{"num_hidden_layers": 13, "hidden_size": 256, "n_experts": 48, "experts_per_token": 2, "d_expert": 160, "d_shared_expert": 320, "hidden_act": "swiglu", "moe_layers": [0, 2, 4, 6, 8, 10, 12], "router_score": "softmax", "normalize_top_k": false, "routed_scale": 4.9, "balance_loss": 0.00436, "balance_bias": false, "init_std_router": 0.0367, "lr_router": 0.000813, "num_attention_heads": 4, "num_key_value_heads": 4, "head_dim": 64, "vocab_size": 3515, "norm": "rmsnorm", "norm_place": "pre", "norm_eps": 1e-05, "positions": "rope", "rope_theta": 10000.0, "rope_fraction": 1.0, "qk_norm": true, "attn_scale": 0.125, "tie_word_embeddings": false, "parallel_block": false, "init": "normal", "init_std_qkv": 0.0312, "init_std_o": 0.0, "init_std_up": 0.0312, "init_std_down": 0.0, "optimizer": "muon_variant", "learning_rate": 0.0101, "lr_mult_o": 3.0, "beta1": 0.95, "lr_head": 0.00825, "max_grad_norm": 1.0, "warmup_steps": 50, "schedule": "wsd", "decay_fraction": 0.93, "decay_shape": "linear", "final_lr_fraction": 0.1, "batch_tokens": 65536, "max_seq_len": 1024, "doc_mask": true, "z_loss": 0.0001, "train_tokens": 511500000, "max_steps": 7805, "dataset": "wikipedia_en"}
Below are experts of layer 8 (counted from 0) of a mixture-of-experts language model. Rows are named router (the router's row for the expert), gate (a neuron's input weights, with its number), up (a neuron's input weights, with its number) and show model dimensions 0-255. Each number is 500 + 25 x the weight over its row's rms, rounded and kept within 0 to 999. Numbers have three digits each.
Before each expert's rows: a language model's description of what the expert responds to. This comes from a sample of Wikipedia text that the model never trained on.

# expert 36
It responds to: Second word-piece of names and words right after a capital or lowercase G or similar letter, such as G-oth-a, G-oy-at, G-eral-d.
router:454508482489470514473511458482522505456499497492464489501459484478469490464487487529490497468529482493548508505445468488503473479476476480472507520501511500510500477552486484484488518511512510484468488479469567476545530518472486515496517515511500480531500428527537491553498469519505476475495460534426483504473455540517538505463542488511519481506505544481502497512512458490482477500524493501499512485490543471462513475546508522480481526522501484486510520488527470483531500463496500512507479496499518500491477467493511480504506478501455509459494477481516479578480466520502502515511499510450529540483489511495504515507498464492507525472448482510458511529474490465481485488527465539494515517494496444459507531448478502494511494524514551541488505492502521502488540457525482
gate0:479504520520513464542470497515493513524514481495507498482521552486502537490496508474486502481482537488553510519465535570484499522489492441507521500515489441531501475508510488465546458476497492514526495509494513519475466513479501467463478498520497512481492547512536506482558505529528495524511487481482514504534488517510527464501512484511495487474475486475464512528498471478447516497483483478435534471480495509520498495513483507496519519483490462501506471496510478465517514466563479496515482493524491512482507468520527470456428473503527507525483552483491489514503474458509527518502518461502522487507474523497518524515480524476546526504509523524469472510521514510500530469473475488515493520493540483483466482503524502475514530532481471482514481470505538430440526516488579
up0:496542476521526507466501460521457472510506480500473492510505491532506482482492509534489538463476462498501458481465505479498480491477494433530543509477547493477484491534474493489519464489472552490525491505506484471528494517498497492466495460478456508488463536468492475517520489515536545508506546491475461506473534521457489547508482465485541486503485540488529492505485475494500506515486499487488509498488502466473565479461503548469531531539515474512502557510486521498532519539512475532518502490526540465482507480479471516539482536518473521492507471459521497508523526496507515500477480495544497519506488500485507505478518466473505512548460541525486508531495495464463505506509473434526480457471509472474537516494467488485484486514460504488450490464530536489506499496525533

# expert 3
It responds to: Prepositions such as in, of, to, on, for, between, during following participles or nouns in prose, before the or a.
router:468509516520502534449494477463492491541499487524449482492501487521550515454509539535521483508470481509470469505477481548476478535531513503525500486442487508475528543516530462504508493515475471510552487499483522525501472459450516482525457451518521473516533504455466420476510480482541472496535459510484462528524526500513500540481525528475507515474481487497531503504526497474482487529511475505530520525514542463523493496467468514527481504523487487489505523515504482519457478524557498503503520466492481504493483512503491528464498465498472502490529517532485524461508528477506515507541508491462503471502499532460497516495492516484461481475527472526548499521529520531475489479516521543508526493502525504506507507455507498429501457543503475496460486509482480496500528497509499
gate0:466510513502501471456491510476515430482499513465501496511483477456473510476519450506484485474505519499530508504495474489466539507491500487502533510514492483502460482533529500521454522463507504470497482512479468509512468439520463477480473514477463495497510469512535491519470530455516534545547517483514535510483500490462507552506529492517511505498451495514479505479541581502461479546485492507493518476520470516478496487555503512513484512512509491542532507510512498532489504528552547435487492526479484483517488518512493482482519549474510491487495506545499524533479504523510523468515476471501526520497576461496514549496491514489532532518533498489519476479524518489477453506478505505480498548552475477521490510522475542494486498467503459481511476520468475502516526483515507
up0:439518516479496458469527508461541480505455522492493492527510486516469471500512449523464505475516499504512475520514525461505508502455488463491581480466473486534468491496523453520476508460538513461524493518472490516485499471480473490503515479486497510490517493480475507507498523486482524517516461466536483470518515485486481550496494492482530488507480488501480478496535521526504482550499474478481481489482469535481478494533500522504413514492546516532548522494505479555489520500507498500498484507495479503521440487509478441486482562475522494502491489555525508513463472491548538501511504486486578532516542514476473500474488502525484525502487507447492468501524522499541472506526472496513482516510477482519500477517483543520481501507523459488514475501511474517522506489495512

# expert 45
It responds to: Inner m, k, am, ov pieces in foreign names and words, such as Nure-m-berg, Rey-k-javík, Mark-ov-ić, Sw-im-ming.
router:505482495513480493510510514477455543511475452492512496492512515508507515508524489492503527524486500518479526497506501520512537443449478516538523557502486514493539478516526501531485505535532490534538469524466494461544483509556496476517518480526503460565465519447436528511515540480498505496485493516475524563478531485473517496484515481533502506460492505517495512431498454539459475470477531458462499496520528519475500495516497490477501503498514479503518480500495512518528476506547491470525490477488512475501487510496483446520544499504494519491483499491525526525515479460482471508538515502499469495517490511500478505533495535446535521513503520455508482518492450476511491501483498510472493486502460575483519479482515489533492494564479460534527499525531500522501506532475521
gate0:550501502496493510513486488496472471507489557507512486495500475542474510491475476500527496510490509485529565516494487477521491465491515514460467505470449536517507533478491459457511495536507502525503536490506512508495444526489469466482477483518524509529467552518503513512473492508487494484453443478527524538490471498465503509485523447493518526513499538508483464533526512506532516528484479508499519465518580488523496508524471475492519480501485487517492522507485548490489441477520525513513558522516484500513531490487478551525542506508557526468528513556505523521491477526493487519531539506513541494472488523486508521462502473495525505496518525471523500460506507506527452500490499439512516493465515514520459452505510493511517525531508468537515541518467489464492484517482482
up0:524469534455478453506489525455500560478519484519489511500528481510526483478502501494482529492511505486520449530507500516539519471476526529504509501525510486518489552530500494497510526506494486480466508483496510504525526486469530507487505521486470504473532460527491527487473448505515499490500538488504470476464512571509493524478515494528463565492512518467508527519525481554436517504476519473481476491502477461479510511516485514500494475485475498565553527500513467509470529502484479508489500484527499438514514499548484511547487542523465461503494497501553487530553502534501519480483490468523531502512482495515502526530493495510517501501497487477467501501481488558493540518486478516543478510474514514520550540528463534544494459480477497503503482551478479504534486477470486

# expert 24
It responds to: Sentence-final periods and nearby punctuation such as )., ".,, commas and abbreviation dots like Ste. or Ph.D.
router:437481519481486461516516501510507491498455481525487493468501532508501487478472479507501513553503487540478508493495519548534504492560497476485474469553474537505516508507514442518486485506516490466534535501499520508479494486442510528485487521538491475478553462491467467477480488514506538504478484530469467490488472495512520445517509455522517513524493516487484512469456553528535463501486538514527509504496518526522519511472504498466565508484507495478469514494519480475499470508484491522539490493484499493489472469524497490484514538470523468529514515485528529536497476534529502434533466504503526462505538535508434498479541498536478513540511480527515525525482476530495522517499497502457486528479524492526513549519523529503508456502513520490522487495512537496499458506481538
gate1:502499552472533492504485464531459487544493486476485476520507533490516513479510513496540522480461488492511494495538458531478497522501458489491474498472532537507493470510492442538509528485516498499459486461473513472496507499515498495547499457502515517493464474482536542539529516512501519472547537476495501515476518535476537531492435519520473488537513486527462525497488521500485485502443533486497474516502510507494493469494518526492552484488454472510510508498538488509547536480510498465493499505509491563525493496521505445480499540479462531515494507470498498457511487506500495457557543513475506460491447513519510506506482501500514506479455536502507526472507538500524503487468510510564499526526493514496535463465494537500521472521441479544507516491482495492494524508543517
up1:525549524454530500506508515481444472461545541502488515494512485512498510479458477529492448480498503505547463511534510498478510537478523484489519522503489485506488516490449521537488506469488525481488465501492532504537449523513472508499479544485513495500514480463520529521504539496503479492557488492490511542536538553516525520520503505492473518510514530534532464533533482521538487535463499466472497531435515484507496503494492532440479506478493499466535514471560502494487487490529479491495491491470471504509501529528516459505464483501466503515510510467508505445523491515480490509530504484497506482518470492501514515482478507494506514493489562444549533509507486466488502495487494534575518513517518506482480496519554520541520499462512480504557525482497460504502529503498498

# expert 40
It responds to: Word stems and pieces preceding suffixes like -ical, -ic, -ion, such as med, techn, histor, m-it-re, m-it-igated.
router:467450480542467524509494511511489533500497511517471466536478479542509537512463480482472537501533489493476510498518539512513480481547505519481478489509501499525536465477495547525503471441471473530526526508498503479467497491496474504461463472492500522506482492525510488478508512496516507485503496494512476538513511526546521480531494568462488552495501480457505496519534518472467495516484507454464490439493535506482484549538453493530497497467534501467473508475440542486523498487520513515463483513506537536501519526576490501470492484542505501470463486490460521495541505461508493536500492535520521506510486482522520493535510553489509523525483501544524462492500498498500503475494513456481525486490487492495486492484471514476478553486498501476531470548519475506480481519485536
gate0:521521469487498527552504531457489552531501482540446522476528535540440490468469486507504511531459504488537504485483528476514497476524497501488501490469502517462502509514487498490508459464548496503501496542499513519503512476525493517520478530484494536456492502524444487493447484499526495520477502484516493512501469450502502517510509479531526499510502502459496522474500508522486498472480489480515521488503484502484471535516525473551483461463529509463463466486489523502491510526509487524510480491536502494458504512470499509508505517492475526544476532494499527468468523483457532527540504464520517490484526465487483500534487556478510436498526506485451499488475451457505520522533504502457568485522500494458527496500511468450510471482463487495512531534537507478520478460458494
up0:502486511521497500503504521472489509540508549504495525466486500496492528528558501504492475531527440518517455497446531481529462519469517501497518491504508487482492537474507469480451494526502502509502486523524440473535491493427559508489466502478510550473474546530498501468485512469456468502508453474491540508473495522514455475461510489493483500494478548472532532523498497488488472501454561484537495483528542520517506511474479516463489466508512528426506529513499482515489521512484474543470506514535521531506508536517495523482488483504521487531518490499522469486501497489516509484521493522508483499488489498515484524459452536552553484523529474507526478510482542486490510519473500502501497484528524469448526518491541514531542501513508539497506478498516473485513528511491500

# expert 0
It responds to: Second word-piece inside proper names and some words, often right after an initial S or Al-, such as S-ot-o, Sc-ot-ty, S-uns-et.
router:501509441457486501504518517498497503509530545506546476465481452501468539511528528448500478522487478451513515500471494487502462497503515534512481504473495457488498519536465546519500533498508542513476503469513536507482547505473532528509501445498547460509444460491501545503541520551505524483480460509518504489482514499525506478557527504487533518502510478487470483497508502517519495492517474460525469447501500534512483479500534502478511498519474514460552494489514488538536472547507550500462474500547542499528529506491475515471509475495463528502525492458507501537496526514518476477509494513528504516502511502501453499496495484512499507481533497470533550494488482499484497484528492487512481450489476497478543502462505535512529499512508456482492453475489460538449490506492509
gate0:523474521512487497489536512487546486515482505501507529469545483506510552546468488522490555498480426484531528469516482473484499500525500514498535542515514531465543476530515522497492540532477464509520485509502500510472553500506528487471506485483545502497488512471481470506537536490512513499548507452540522539508509493466497542511504509503544549519490482470520552524505489496530480512462473457514435508481495493515481530500502504487485520523507489516458530521490514492498508491521477455519543512444490462507519496508526497474490523481481482525527497532506482495451520480507499527522491485480474502487507547506437494580487495499459507514509492539472513476493483471459524494476492474482523510503495492505490479492520538476495504511546539532508487563491533506538501504500486
up0:485470538495461499518447492542491477516520539526491505537456477506472477488520525487507476514470534519515460516470519516501509530510529486501478484479490537546430451446503491480519538504500487454530499499481506477507481473511483508509484489561514502488458506502522505506501492497526501532480495524515484497485453494525475465463497469535491503453501544447465473508463509460525518484502520536471552503495529499497513517501463509537469497475487528499549490538519449515510447496497504481494505491536492488488510518511514505496516480474468480457501544470486500539496482522536471521460488488499516509508509460481569470462530466514537483498476520494498522481517460495497483508520486517552453497474513555500507467503518535495469519522470472471474502502500493485484475466506508

# expert 16
It responds to: Word-pieces centred on or, er, ad, our inside words and names, such as Gl-or-ia, Est-or-il, st-or-age, c-our-ts.
router:504518519523501475530505510462486502487494483496472545500494489493520527489492486537510492515521509503525510506470498516498518442483480501523524523481506509503578519497464515544513531507510466495482503473495499539496556450507471493504502494500516504468462480509540501469579498501481490521473514538500486489515506498525511499505496497503482552520512519487499501532494479568473471515499481462510526458450522508500539465504525505521473512475477536462511436468485469477485498533516475452476555512554511480517532546495494519450515499517449509459474459527547461535496480513468502471538451520510502501508471509487501464523507478532462504506502507494508490455460539471478531471461503524496484539512483508475501498481494538496492523505460504524467510489494541491489510490477513
gate1:478447521509455509485525495479498528512530504474495493482489540478503491528480506492496480517514489456524529470521523513519470480519500485522489539529511524503518528473488525506448493493537517488470522501466498469564469502479565482531499490482473461519547505491499501487510490448503467456513482476496540545481504512468487535504501480507548491514445469560535476528497519525496504510466488510498498482525480506491505496515483503498517527484492461453509492478473514497520519472512471507484548474481502477496500494489508482491474573522489540528520514465531494537564496462488504506491511515481504519482526549491494493522490503511493514544479487490444519518492487505476508437549522458528448490483474487486481449456527506505471500523459512504538532509519504496508510557519505
up1:512490508466469521524488516466454510509504508522515466458486570517497504488500467529452484505512492510503514522481508486500512544504542527530468491565559506509454468495518505517504518501530500531461491513510486515537483500536509503507472513476487484495494482487524519470488511522537484468514508495508546502529491491547491437509510517499538475498472494504557479475494506464516514542545526445493530486490516507471512498475503529520502501476515478501513533478485512449542508515497462511498510492489482501486514491474513498509490463486505509473518558498536447493530504509542493515491476455441526480483490491522534513474476514494468480491476467491475489459558504510500504491514524479531499487514493545555504438447550551476534514483501515486507522500495515502516524547478470

# expert 19
It responds to: Digits, spaces and pipes inside table cells of sports results and standings, such as goal counts, set scores, bpg.
router:516515477454466503467532527450468491489527506479517504469542488474498477490498530477509515454469501533508489509492495488492517553484505477467463516558553504531489467496491477515493492463473522466504493493495484459496488482520476495527538538498474437507519506464509464481504508496536507512464483505483453517492477539548451490478465504491513464492502512538449507503476492517514469484540496529468534492524453502502515480493529468491457520484495540487524513484545497509493501529490502544500475471511489491505504503482510503490459493481524498545490524515475468479501446544451492476554546504509520470441500534467485528477521524521525501478484504495496474519469512485524520488490454488495506497468467515509480483550504506517483498503515508462497479439513535540522522461475504
gate0:494530535460540493473466512455546509541504517553501522519508467517500489526491470478488510454484485504503487495475482505542524468514462459506497507498501506511513502500529523531523502544522487509485505496476470481466505516516509499486493472508508516493480525479503456483544498459559510531473499482463531475559484484500536534506525445460497500530495452488515493496488484541506488487487547516505467510517506502501518534503505472483460526469521497525513442496518487517507503558476478535505560500483500509527480531494541508464527455495515490498448520472504462531474491522521487515497471498482501521484474485540460530496481549466492506528491534490524484497496491453516491474492488541513486465503528490514510482512537519485438487479497455453510481515474473448447497516522507
up0:480503524509561492500517455529467474536513482525520484515481475493494486518484480471489556534427483554514476473468524476525487481510467494464486504542494469484488524483532448507522504450550479483510472501499495502536473504499498494492504450510520557498531482457477512482509539455526509493485464421509509503490506468488524523498502525465497492513486495464534491500540480523516509519494536450531490509536481487537502518466483495473489526529539469500481489499537540510488497517514481481512538504528486467501472530491496505511483486443448524505478493479536492493465496507487516504517444477484515510514516506549469497485470502498472510481488457506540449521458511513509477487511497497485445486500507477544512495503526466514476499478478465482506517529505493462511504539491476

# expert 13
It responds to: Auxiliaries, main verbs, and linking words in narrative prose, such as was, has been, became, as, until, -ing endings.
router:430481513496477521467479453484562478500537521516443523504528463511537520477526504556513496489482491517464525507488479546444524500529528507543469497521449492500511558510501498508523503487454494527486465546511480521501486476515504512515448473451500511457547501478460438507483479488522484475520472492518481491530508520477530510486471467463480517463478513491532510524509505488482498535513478483511511513485499450514479493464468519531460502467472505515503496520508491517499481506524490524533513479542512472503469496486492508518469501499470507515505495499515559462505520450541523499527497516471491491493543464528505491481490481532443494489524504494502507508535507495466547484473509505489520469494522522540518550465546512525507498482487489528455475473488484479487498491510509
gate0:547482495474498498499530486506495491448455497516484487502503524568482483475475493488477522521557465510465479485484507499462498469469505500528459487514498513553497498521476546517477450509492516480524474491512511419445495528514499491495513485476484465532509434507493520484551523507503523503544532485481496490489481515489487482530493520518482516504524500487501487517475467539459530467517479537486493497530531525487528506479497466510476500519545462516491525515496498502498533502480517518482489484519525510502461462523494475521521526523480475492513504493474494501478500518493437527529459496466514490465472496468485514472499476448540507511469479521513527486510489494449497513426501477443489537522463531534482511522484469485502504494526450486510473520542531498462491529502470
up0:510505501518490477516464479504502537492561515490526510492499479460467522481532506519510486492426531473539513500484501516517438544500482546488498502483509497482478476525484479507514484499518489495511534552486486555549491496515495490495488500509514497483517496483507506508516495526472524529500572526511441538549489487481449514504515516475542481486471474510461507497482524463528488514491523471501495508484471493489488511511520479505461529524433519499493524518485514457486475491513509478500482490517493479497533526458476494471510501493517535511495500513515503495498488506488518522464487500493527477520510484517465507473499504521496489544507552474523472491458474505536468491545526562567520447463516504498543504468499520531475503526481546551495471541518452546516541525507501

# expert 14
It responds to: Digits after the first one in numbers, especially zeros, in tables, statistics, coordinates and years, such as 10-0, 3,07-2, plus million.
router:522517526532546491473514504504504537479448522496490473506513509502578510524470480455501528513510465510533464529461500513503531545537465507511494507534518484520451513518519479501504512504506510458485502493485479498541472503518471485543515471493490551489529478524516500485503468512496481451550513512473529480513528530526494473488500482462469503513534505486524432505485532477526512463537519507489497493466529508557493528509464499481476492504450470491549517498490507516474495481498470518516482470502494459516489509496519511501471514482474523518481494509463472485479487566463478484459532469496515522479476523507513520526492512552547487523491482458527487487477542503501482519464508521553467505538497476482476492552531480512514527497512476460496494488533532544518462480495506
gate0:511474513515544498526595540483458503571508464477529488496493449498481451470489492494506542518468489504515446521511504493459483498488463557528443476495558481493476481499507523509502494495487496474492471522495515483508465501539471474439506499502516535519518487484447502516488436470480474482452507517516488505485453504498522524512526529476483490518487514517512491539502493504503477505544478479492488495480504472482505482512510501495500546509471489472462512504511516471459497509479459470456538484506523540488521503486503479556560480467507489490519495486527487530470475493502509502492496505523482474520537466517465487471535503543507487507490489477536484527477490490497472465477503488473482499477509499538526522490493517451459511501481490522504515511480542480529531514465491
up0:516519505501481479487456457500489490533519488535482497508495462518500514499476515494503464508508489482498491553485510520478531481514507491476534499502465511549508473501494491537543512507475443483526481460503499495525478506500491525500529498458456510487520489511511507477505512474524535521491508474514535536509521530458505528515454484534538495483489505507517490494495549527522484516482463497467502429506435535473565499530498496494478527531489529480492486519483522483485500474524483509548491501520442483512492457527505555492548558532485557521514495525513528513501502502490503484489515460530526499467475549467515520506498476489528556497515486511476517528522514516462506548533511500469498471495484492487462529504518492481498529462498488423502472566516459487487513502486512

# expert 27
It responds to: Column headers and infobox field names like Total, Votes, Candidate, Date, Sales, Genre, Starring, Climate, including table separator rows.
router:477493480480509496511531502525450518532523495490493462506500510486489486470492508497492528486505488542491485486485454463487521488540503475543522530471522553492523497460473516466512543501461503518513513513488421509480510554523493524499514504489442507520547522460526515510444517471527531508494510524500514436519526487535491484522510458455508513527528464470476483517485502492530486483498462532524498505458473457526485468528497482513482511462464509501473496531539478478507512482454476493456505438498514547493494494496505509503465524537533509511450489522527487510471509471500487508515498488505528463518483541480474505490483507507513499460525479481492500437478528544478483500543487520509491451507496452476532510484488498510522525489454515500497527484494456542506532530505494
gate1:459507532523527499514465499498523481463456466510483497468507540456500525512480511470515477497523491502545487498472487508542516500465518482515512479468518488499462485514538485517482500471549502490527517489579487489465459515469462519510517511531507523538510529505502495516515491509476525469481493498497539524529472494496466479498523508565495468445486493526473486511513518492509509489474542525511443511479511530496480504434464525524496472472466508533514494491506509513532518464552520492528478481553544516458475498530484506502493463480515515484486481507460509442484512433536491474495440508490507502485491545512498519522464499490536533510502473489541542445462484523522552498508499516497508486482503483528532511521528501502518510491512505494457474500501522538497498492513477
up1:471487490450504510458528516482489524505516511490489528508532425536493501482514504510498485487509520507526521478529494507490460554477506497485467479531472510485500499497487486470494506492448505524494512487452491460493488500547563504490513501495492492505526475528476501475485467523519482529487519525537478516466510481534478472501425492530530477511476495510520497515519476440499492509491485492507485463460504512500496489485497496498511525514514496481515523517528495486514511501446520473466510490515463486474464492437508461525480493486479524430508426485501511556482502527515502490503502485505538514519472561508510459505520492494470466466495494530467491533522489512501476518453536473509493530510467489502503458489516524558521476459419511510506519495548527491480526516527483

# expert 39
It responds to: Middle and ending pieces of verbs and adverbs in narrative prose, such as sh-ap-ing, occ-as-ionally, l-ied, var-ies, plus went, does.
router:514517552501521512517483463506544486457555528503463506484529500477519518483569495507499496481460448487517500475504521527445502463466541530527502486509449464521522507512500508535512519533508515536484504488478469530471503509496461468479490475467519539433500537510460468487550510497543522492498511470492495470484481517487522479497436465479528514503452528497486485488526496525516511526540466467498503499494481528487521477515486464545506509443475492527490445534474496506461460495523516504525562490512530502497473511498517517486517519489460525517516469489496510526473503471508499519479507514471449465522508501511502484467495506493454486470516460514491515480484518476469531510530499519516513490544474510465499529467519507497474487505515485536473487492478488490461510502492547
gate0:540449516515509515504494486515466460479463453466533508465538519467535474523503471532496488504515515505550485471491490481533478499511501465497561509490474526497510462555483513498483530518507470506504492518481483450536523491512495508522430513469512498518473461479472530556467487483502497492529511454502509498485519511472530477508470502493488477511512491498457495470508501519489500495510487509503492557503497510485461504520486457500500525524498480512500466507503512506570534482490473489485461476486471497507474496503501524512463487515508480510481512454481503510458559534485473515478482530533499490535485488533559492514506472520539498472516509448491461456512454514513519508524507483450496421496520514506523520482499468552531509518467537461509491471492487528537489505506522
up0:493511447478475503512471529522552472507464522468527516494511459488530558498500512491564503484470518510506558508502493478490495523466528528556508480513488491468562558456498494546500489507531509483486507531501492556479469512506490539475526437517485499487502523497455484473539482503502496503515504508503486449515509490495486495514489499478519508510518499515528491476465494489498470506481515511488484532470504489503461533489447488530511470522499481507524535530513455497464522461481519457489492514498464514525511503502523492506462525495480435524448464501505485480503531462551501525484519503474471478504542472494465492497514542494514494510466536472530490464498498474492530503453499480522513520536467514464504476462500525509506535457491477533537517504492503492534524462495530

# expert 31
It responds to: First names and family or title words such as King, David, son, father, Lord, often split after a capital initial.
router:532514452490472497515490502489556474499502521525524484495513533508436536490486524486452533467503513479503521500554490474545509474490474439499507486520507503497478516511480492487496483489515506521511527472493475476532490466488479510510516519483518508510502448489521478492561507548474472506477444539445500496478488537503522488481524537492527481534496569506495497492487458515497512505551453464528474508469456480468537509521562491530528521512510518495508479509484486518533533501525523479495507468453476510480450469485482476496500525505503534502475489449531467537493477503521503518521482485527521549479516498478499465491475522461492521525446475513491498539486496502465496498494501530535498469526509451481474554518485480508452482494490502487493501510467503516483481537486515
gate0:474505488488512495506539502507514483514495501475505526487484474524494515537482485507489531534521504479522485484541553506487525512543465479500480491485488489533499503479510488491474499506503510502473476547487534464519495501482483520498526584501527515517476576479470543501521558484486479468485531480530480542473453530527484457496469469522519437470492522519542456508481523497487541505466478504561505470484514528506482507515534499504522522493462519529480543505495528498513525488518519495511495462495510500445498491467503460497558525542517503492479501465503510516529524489485442503545520474521504550492512511535497508488512501495491515514440454517492515502509531474478488521510514531507478514543474512501481461510531508472507497497511528520529557501528502486515502533562510
up0:517516493502522485510497465508455492490513557507517487507465534461514470489510511490454457505500499474477518485511549498489515497503538516504470519477477467467488486520523475491470454488486489502498511475520499481500482493496496517518525477487557439471508508488513514491485486473488511541493548480509530457513455557525520562515524481504490502508517474527508512499489498517525474537507507475497479506470455521482463538475444477504538485443481525513505523451532534532454531490498535498515483473467539456476506516488504479513523501511456521564509497480485510474504511500515497483514480519542478489538525501481522485528498500518466489498532455526517462450457475508493494537519497507501454520533497475520538474501513531490464540515491514506536499555508488504564512490513522

# expert 6
It responds to: Single consonants or short pieces in the middle of proper names, often after a capital first piece, such as M-w-etaminwa, Os-w-ald, Gar-c-ía.
router:491505477490493549531521506455454511484518492519500491506492446506501531470494493508475510508520506457487488525557468493524538477501463495476470544499486494483525442555521499467483514490493487492505500460503565478524490488512486507503465514475514496506505497457525500479471529511487446540491499502500470489484549468497530487470504469499530490498526519482494480487526492506468490508468477550457482487513493497463494550528495510455468473473558505494456469491453532480499551487497496495518483492483490538492527500459481507504488460505484529500484439482542505507555477499453508507514479491551500544492523485523504498491514558508518500483487487486500467465488487504536484498479535481453486495503467501495468507529516474562461502502479491496521492525541496499556503535511530
gate0:485538455496509534467526517527478512503531489502468515493502502539448478527473557454533470518528536551517448466483526529491510472493514447500462459506500518530510525503520493531489459477504483474481519490488473516464471510488550509546499525476543459525477469516540544490533504499479499515509524527543501464540484461504518504495541477526470502461527461448478481506485500495487504511512501475488482539498485479470476461502503520562541507482481507505469519483507463502510477528505464466476481489486527505514452523473487497501495504516471502495501474465471504472468510507467488537472494513487502496493547442487475492512448508523487471518500490493480469503493475475475495499442510459480508503515519512495524493476452463479494517491531478467509503505502521511527453474481504
up0:499529510495521538503544479524502449478526462524499522476493515529506546504504477518457484549521489516495466446481505514505505487514499465519472501491465512540492482456510538515523469484482498527514544492477501466428509508542528502524497517475521525487463518544523487531494529504501471528471539504472489485530497503524495486481493473468504505444512531501522499463513529510484476486525508508479497457495516496525498494518516492538462516521480544534464522483489504501477474498508494486530503474518508519508529497524449494507500516502462514490521472494479481469439517461512521442447492484500476504501513514536476518491513502479508437475457541540526502500506506517426495482522472542526534496550497477489482526516469478517500497480520508496512468489534468495546491478563485

# expert 11
It responds to: Word-internal pieces, often consonants, after a split prefix like al, ass, sur: al-g-orithm, al-lev-iating, ass-ass-inated, intro-duc-ing.
router:465482478497512502485493489519530510543530490503498503501463481532501487516529476535480524470525481502457465493475505510469540511507518499499505512501472499528475487502542525505481499472483484508485465496506512450521465494509476482533503498519448519493469486519450492488500560484476479506532534467526491519496514455502499491487495491535519553509558492525506458541523501482518517533476480458434464493491494500471506487535514523489503482470490483518501439500475496503461482477494518481492499505504508500474477469461521453465529470542464534506470509505533475501469528488513505527534482503480468469497543446478494464453456477523479475487504500505529510500474472543510505459516517495519509522504478527474508464516446444473469472498485456482509460496491576478517490499479476
gate0:495526460540541534477487480560522509493551523481464500496491508457504526486507527510538484501485490508517507516494525464447538514534510471517511506507497494511528511506491525529498513517527487491477529472470513470462522509490488540507523442470543476462481501488503498513554504493481526521486450511466499527502506533495507502516509510472512530477479510469497493511506487468503481474522487534525493495523514505482514496525497489524486518480518519490483472489466531500488468530506499484493484500468526489464538544462505478486515491552514464496527526468447521478518513511530463531499512489547469502503521491515471574488503526477502493559489468563520464540528510510514481486533549527519556512526473513512521476500534528504509501535499541530475516493497452517468480515432458
up0:545496484495493470484515499519534535534526534515467489486506485455477538522525512511492487522444521501536477493496463478488522498534509512453533482499519489535488502531509477505524471468507487525486492459520515510495456484512471518514466485459518505496499496529506509451514535517523469500501531475522521472489520577493520477563526502507498488514432468492502503473478501506450492476535517468530491512479506517515504514519509541485507487472550502506519493524479505519542466457501507499481470524494508464475505486455487460520515481516548497503480531441475476484538514527503458520506511499521472493487520476535497564514511516506516454495507511524530479473520513493504510535443511477503484495518518504513450512530487478429514570486525486525517492499517457484466495506497497

# expert 1
It responds to: Word pieces and initials inside personal names and species binomials, such as Chen P-ixian, Kenny Al-bert, Atract-us, Lucanus d-at-unensis.
router:492513466478490436491551491452482479478487524467521555508488502526516479497497532508518507490449517502512520496472517502504524515511501465480497462509563526476506475501516457494529488502480506482510503534497472447483496441496492489487536566517491456520530514486482513497462527474510527500476473525492479531501471535539491518445475477503544491520458536551466509452522512527500461501532502498499480524531463529507529529477516464505478501513501525515500501463522465489495533492500508508505494516521496489495521488463522548495472525470540497527482527542495478513521467537499498485516565539482525437428527528472491485484513518492493516470524476497502508528458513511487510483484526532459536495487508521513500506538472512484466520510497490459489491480516486526490520489491491
gate0:492479514490523478518508477540470476538483497452466517507477537510472491544523523472503512435512517491512536513480461541491500516518488520540495468493524459492446512528460495537492510539503484500507532514507472500496508479501509511480528500489560533517494491453525453527534464490486490485489477483463492513520515488491507490514495486477471489493504513507515528470545458504493511534484497493487497523481473503468503518505501504501476500473511531539449509528553523438476443470498477488511504546496524486512514526517505518536536513472510537500489559545450480554490483491508481541489523496472468525520500481501491495518495544474544473495481495520503553518481481494492485491468532485536476499509545521534481535477535439457496506517483487554498516524506476487492498475534480
up0:544528496488548505508499493510495481531513506512518494500476486493495511441528499520483504525456498484477498480516473483525505459504514515453482514520515510489525500496494516486531501479486528454483471463493518507511476523482492512498483520488489439460530469541502522503483532503517492532470525486512519450497541477512496491472499494547524517523518541523506461558494529508477483492490490494536518516523537504510491520466543488520518531522503496486537521473515528536489495534479495481506460499504493538513446443475525509484526512471480459468491500474547523406530503503503504480469474510489528506509509489462511534476487458489470522484477475507495478476496504488504533526523465564523495507537448475490488484536472529506480466509500480471488476519552554435513486498466505

# expert 35
It responds to: Closing parentheses ending list items, heading equals signs, commas and line breaks ending entries in lists and biographies.
router:527510517493521494519547524543471551529482479513489515495523512493533448499476513501509507530513496513511483516510524494511492490477511495484521528478518507474502487509532471470535532520523525502498528504468492468518476509520524466477522562489562467496483490511474488498483512504493534536504547482468491508477506488502468480515527506523491473510448520504470558513475523482549451450511497534520517496519537531527452471499514527482513463475509494499478501456506467496496533528496509509519493498527487506503446540515523495498467550489549447562504537498507502496446467510496504446503521480482538473497518468461495504479522477540488548468496518474555486513484493508505527521515513521509483509497556486523545523527478529556491486469454525502505481475507498518527497504502484
gate1:530486474491463470466539504515512523550498499527449494484499471493519493449472508508490506510488540500461467518497556497512489464498512515521528468468503468515528492559512511505476552552490512499538507524519475573482509494496466512533510512511527479542505511485521497454489543506465510480487529507507490508476483468513505504531476476505518495527526506443470485476525432444467507496466476512509496545501476559506500533460439493534468491479485515477451505501476496492501481493478501503475502493523483510524472516515525543477488475523464519488480502498502511490469522486498468483513499501512494452494506532480487497519529506504490483494483516527488531509494542526515462504517438461513541497508464508523548539478521510467531519523501509535543505513522507493504446489498477
up1:476538502541485484546492518526495481521542488531544505529474511483563540535539468498524460512523472466496458504515469496507525522520485453494512521525504515510478505516460490502481512482453509529491506484464536476474493562482498502503476463536532527505491491493508471520518469492556466476469486496484527476516482516510442492477461517451475473479509515551540500521500497516544544510534548463520519480512543461502534478497505488464527530488501453533522510517482485524492502509510489543444511548487531480538480512472484507486521530490489511487500500478496529497538484501485502528504489549495480500501496535474490507485503472468517514482542465479506503535523476456483503506442508498510484473470498495468478538515500513498484468468504492498472486477510482550485513492540490